python train.py --d_model=160 --n_experts=24 --d_shared_expert=0 --activation="swiglu" --normalize_top_k=true --routed_scale=1.0 --balance_loss=0.000205 --norm_eps=1e-05 --lr=0.00613 --grad_clip=1.0 --batch_tokens=65536 --train_tokens=251400000 --steps=3837
Below are experts of layer 9 (counted from 0) of a mixture-of-experts language model. Rows are named router (the router's row for the expert), down (a neuron's output weights, with its number) and show model dimensions 0-159. Each number is 200 + 20 x the weight over its row's rms, rounded and kept within 0 to 999.
After each expert's rows: "raises" lists some tokens whose logits its average output raises strongly, later layers aside. This comes from a sample of Wikipedia text that the model never trained on.

# expert 4
router,179,194,197,235,183,186,205,198,196,192,231,189,223,182,233,192,211,273,193,248,195,214,191,209,144,213,181,216,174,198,186,185,226,209,201,190,199,193,227,175,213,206,195,178,197,155,176,193,191,181,200,200,207,213,197,199,176,196,155,212,184,203,246,223,196,203,183,223,192,202,218,179,230,192,181,195,197,189,172,189,219,196,180,215,219,190,188,200,215,210,178,180,174,193,199,204,212,197,205,232,234,193,205,199,233,199,183,213,177,222,201,223,197,179,214,198,187,174,223,189,242,191,210,235,216,206,209,187,207,233,186,227,172,192,149,215,207,219,210,207,187,182,187,177,188,172,199,224,172,189,233,186,194,219,169,176,198,186,171,193
down0,176,180,227,216,226,234,218,214,181,154,171,186,217,189,201,206,219,201,201,160,197,222,178,185,182,184,219,199,191,206,204,206,235,155,235,173,212,178,219,204,220,176,223,212,220,180,220,205,171,192,208,234,187,234,237,208,221,197,218,220,200,165,187,185,187,212,193,174,195,229,217,205,197,205,196,151,185,210,204,204,195,216,186,208,171,200,196,171,192,214,208,197,194,240,171,219,200,198,181,207,181,210,155,170,198,221,210,217,221,239,194,185,201,200,218,168,214,197,214,207,174,191,171,182,207,201,186,176,200,206,204,194,239,208,192,193,204,180,183,220,182,190,235,234,205,200,208,231,174,218,204,175,239,211,220,193,186,180,170,173
raises: ",", " ", " and", "'", " from"

# expert 14
router,194,223,197,203,211,247,179,213,222,220,227,198,187,212,207,178,182,242,233,237,200,170,202,180,210,180,175,190,185,213,174,210,197,201,210,184,166,192,211,190,195,214,221,171,179,170,166,220,213,193,168,181,211,216,222,209,222,193,161,198,189,201,254,200,188,196,168,231,209,188,200,154,214,174,179,202,175,208,202,221,195,198,228,198,211,189,180,201,181,217,184,191,198,189,182,197,194,204,186,229,195,228,201,178,185,192,213,184,235,225,182,214,193,208,200,206,182,205,217,186,245,190,212,210,233,210,245,192,216,183,170,199,196,218,202,215,190,204,175,170,164,213,223,193,189,176,211,166,170,174,218,194,206,224,172,155,225,205,183,202
down0,163,195,186,176,221,190,193,229,187,207,179,181,218,218,186,189,182,192,198,222,167,190,211,164,181,202,233,231,169,172,217,167,222,188,206,202,199,227,218,231,165,229,221,197,183,216,203,208,202,198,181,155,175,188,228,188,218,207,205,211,197,177,244,213,197,195,224,248,217,185,192,200,187,183,190,205,185,203,182,157,154,193,197,163,174,208,167,206,228,202,212,200,210,178,173,203,160,175,224,205,230,209,240,182,222,193,194,203,191,210,218,172,199,168,191,199,242,188,211,179,211,209,199,199,215,174,235,186,213,194,184,198,196,212,189,203,167,193,200,194,197,228,187,195,185,182,203,215,203,205,213,237,200,223,177,232,172,213,193,213
raises: "0", "6", "5", "7", "8", "4"

# expert 9
router,193,198,215,205,185,177,190,201,223,184,226,189,197,161,194,170,187,240,193,188,189,207,203,200,207,195,179,179,173,234,176,160,217,184,217,209,214,207,230,208,206,188,207,228,221,153,186,191,206,183,188,195,226,190,193,206,173,178,198,203,186,233,210,219,202,226,179,208,195,208,230,186,230,176,171,179,181,188,216,195,163,205,238,201,198,218,232,170,184,221,198,189,209,179,207,201,192,185,165,267,203,210,202,190,199,194,201,223,199,189,182,220,212,193,219,192,187,231,212,217,254,206,182,217,201,219,196,216,249,228,148,192,174,162,189,193,211,195,211,184,214,177,223,184,193,195,202,188,179,206,203,164,205,204,186,170,187,174,222,212
down0,180,163,171,206,222,184,195,224,206,186,202,198,204,226,234,210,223,168,200,188,167,215,242,191,154,217,217,201,228,222,200,186,205,187,161,209,204,184,205,174,181,192,184,182,197,203,189,201,202,180,176,185,218,193,206,219,189,217,181,210,212,217,194,215,165,217,192,159,201,173,220,219,205,195,208,193,201,192,165,161,207,177,218,226,198,195,206,187,198,194,227,230,188,211,170,204,167,172,198,239,171,196,177,236,230,209,206,194,208,216,240,183,193,186,194,205,232,197,196,176,175,188,190,217,193,203,211,226,201,251,152,202,191,201,196,195,231,188,231,187,219,210,244,205,188,172,224,214,175,195,233,197,203,222,180,209,191,200,198,162
raises: ".", ",", "\n", ";", " |", " and"

# expert 0
router,186,204,180,180,176,178,217,179,198,226,224,182,184,212,244,179,179,214,208,244,189,186,199,206,190,163,218,193,187,189,162,184,226,205,217,242,194,217,204,242,198,194,194,193,192,173,174,189,181,215,175,191,172,220,220,198,159,243,207,206,209,210,207,212,239,201,206,242,182,212,201,198,221,191,209,192,193,173,197,185,202,201,200,171,175,203,213,208,177,222,169,214,181,190,174,170,195,184,188,219,203,237,217,194,205,193,235,186,218,199,205,229,246,214,194,200,191,236,201,211,247,171,193,229,194,194,214,203,208,216,188,203,210,226,166,201,217,209,189,157,174,197,176,205,191,175,223,184,196,186,179,174,181,180,201,185,195,156,216,205
down0,226,170,216,192,208,189,197,211,191,155,183,190,222,201,195,187,201,203,192,172,210,208,179,197,172,210,190,187,198,175,203,180,206,197,219,202,180,254,192,199,207,205,187,192,162,226,203,240,173,184,187,197,214,238,211,162,212,198,190,197,226,194,206,189,195,198,188,159,206,218,224,190,211,178,184,165,208,186,179,191,183,204,207,169,190,228,193,218,203,168,162,208,228,217,209,208,183,183,211,194,204,175,197,209,167,258,206,201,217,216,169,236,192,202,201,188,199,195,217,197,190,192,194,177,204,219,200,185,155,250,202,216,190,189,177,191,223,213,183,226,146,230,162,159,182,235,167,194,196,204,209,198,210,215,212,172,225,208,201,198
raises: " on", " and", ",", " of", ".", " for"

# expert 22
router,169,226,198,200,180,234,218,181,195,183,166,186,203,195,215,202,166,200,203,219,182,200,220,193,197,187,169,218,146,210,200,188,182,221,240,187,203,218,204,189,209,188,178,206,176,184,195,204,175,191,192,190,182,204,209,203,183,201,178,207,195,199,214,217,171,214,183,226,179,220,224,158,206,226,204,164,173,212,204,199,178,229,191,202,195,208,196,185,207,201,194,186,215,206,217,220,193,186,193,237,193,181,230,178,213,198,224,227,187,195,194,209,243,232,204,183,162,165,184,189,277,181,217,184,211,218,247,201,228,206,205,168,168,211,184,206,225,188,192,198,215,172,221,197,180,218,186,167,222,202,235,205,187,204,166,179,213,180,190,212
down0,174,187,229,206,236,218,228,222,213,204,189,193,196,200,191,170,170,237,216,202,206,178,212,210,204,182,217,201,217,204,182,196,182,160,199,199,198,198,204,212,204,206,203,196,205,167,231,171,191,238,228,244,201,198,165,209,221,216,211,168,180,222,189,153,215,223,189,185,204,221,202,222,164,234,206,173,234,201,203,181,178,193,206,205,215,211,188,194,185,173,175,251,151,209,191,192,217,174,153,213,214,145,195,205,174,190,212,191,192,172,195,206,222,201,231,226,205,184,215,203,200,191,233,232,229,216,210,207,214,191,201,189,185,185,181,203,227,221,202,200,203,193,220,181,214,224,203,182,186,230,213,185,183,163,220,208,197,212,219,203
raises: "1", "2", "Flo", "3", "Croatia", " |"

# expert 21
router,202,225,208,203,168,186,183,201,219,223,203,203,197,161,218,202,179,206,175,247,202,195,230,197,160,213,164,159,208,213,188,232,202,172,237,175,215,230,219,183,183,148,214,192,198,192,181,198,179,167,197,191,182,225,203,195,163,200,205,246,189,231,233,198,181,189,188,214,204,200,213,170,214,213,202,198,212,183,212,189,206,186,226,190,241,221,196,210,180,217,187,192,223,218,212,175,208,202,204,207,198,194,222,168,192,184,202,241,193,203,173,204,199,219,197,191,232,208,224,188,251,218,197,202,205,227,214,196,190,186,160,195,219,185,221,184,204,166,234,197,194,158,182,182,182,159,185,192,206,163,203,199,190,196,204,186,198,182,198,215
down0,218,180,210,227,203,204,208,217,202,181,190,200,211,201,206,163,207,201,208,154,194,216,170,213,184,198,229,188,188,186,181,186,219,217,237,216,170,195,190,177,190,183,213,214,196,191,187,177,216,176,217,235,176,197,199,197,223,205,187,202,146,175,174,179,221,157,228,197,222,186,188,194,204,201,189,219,212,215,157,186,168,230,206,189,213,175,198,197,196,206,188,195,207,227,202,214,171,198,190,279,171,161,208,186,206,198,212,233,204,204,200,157,190,202,197,202,189,211,209,203,156,200,216,166,181,233,183,214,220,183,185,190,190,176,199,196,207,191,169,217,219,228,162,165,177,185,209,198,208,180,195,188,205,212,215,217,195,185,208,158
raises: "ad", "ade", "ola", "ella", "ro", "id"

# expert 6
router,246,228,215,184,173,170,220,190,199,207,169,168,202,207,209,193,207,201,225,219,184,204,183,199,211,181,205,168,196,231,224,236,201,213,201,177,183,226,199,228,196,196,193,185,180,175,185,154,185,205,197,193,192,230,217,202,190,215,179,185,194,207,228,208,200,212,160,185,197,178,210,176,192,154,242,205,187,202,228,216,216,204,173,221,213,207,192,216,191,215,175,179,219,238,202,196,208,182,183,207,187,222,199,172,196,216,208,187,198,225,182,202,214,219,194,219,203,207,199,247,257,193,182,198,215,222,189,227,236,172,192,193,166,181,223,162,186,212,198,193,165,192,218,201,176,193,176,160,222,189,233,184,179,191,182,196,191,213,164,189
down0,168,230,199,206,233,217,183,224,204,223,171,191,219,214,165,190,175,232,175,163,206,177,194,194,248,225,193,213,224,209,207,190,184,204,196,200,245,214,218,193,214,171,205,188,206,213,181,213,224,156,177,193,206,218,191,194,177,177,215,221,220,194,209,207,203,178,182,217,217,191,238,208,187,239,220,226,204,166,210,218,211,227,206,184,202,158,197,216,191,195,166,170,187,204,211,215,184,189,150,207,178,228,210,196,216,181,209,195,214,175,185,220,239,214,178,193,203,201,201,180,189,205,200,204,200,218,205,215,185,239,154,162,179,198,234,204,209,175,197,209,188,208,241,195,184,174,171,204,192,195,212,216,215,199,224,178,212,174,201,221
raises: "ven", "cl", "vi"

# expert 13
router,180,206,182,210,162,194,193,192,203,171,217,197,191,176,207,210,207,212,193,212,205,204,198,195,186,206,211,191,211,210,195,215,218,190,241,222,197,218,192,223,212,185,211,210,139,209,220,192,225,175,194,174,192,212,199,217,172,209,184,190,214,218,218,175,179,197,146,195,186,210,214,181,184,187,198,221,220,202,204,202,208,195,195,217,198,173,175,199,205,205,151,223,243,210,205,195,247,186,203,241,209,232,179,150,174,216,230,191,205,215,185,191,217,176,187,187,183,217,201,186,274,208,201,218,206,208,221,201,215,243,186,192,188,198,188,218,219,175,203,202,211,203,193,182,198,187,194,156,220,204,161,200,212,172,170,158,186,171,203,214
down0,213,238,223,224,200,184,181,226,169,224,189,227,207,141,206,202,214,205,187,173,227,214,205,211,202,202,209,182,222,189,232,196,197,204,200,238,211,161,188,196,192,212,208,194,211,248,199,222,192,194,193,164,210,222,164,189,201,190,188,164,211,217,232,203,208,205,208,180,178,222,211,220,209,190,180,181,206,230,226,191,242,188,207,233,205,215,247,227,190,195,186,204,179,211,214,190,212,216,221,156,196,166,211,166,176,180,210,177,178,181,180,220,195,201,206,186,216,190,165,206,177,190,190,205,231,256,212,202,217,222,219,235,201,202,205,200,185,202,205,190,204,215,220,204,189,207,180,217,222,210,249,195,218,207,176,193,218,219,178,206
raises: "6", "2", "5", "1", "4", "3"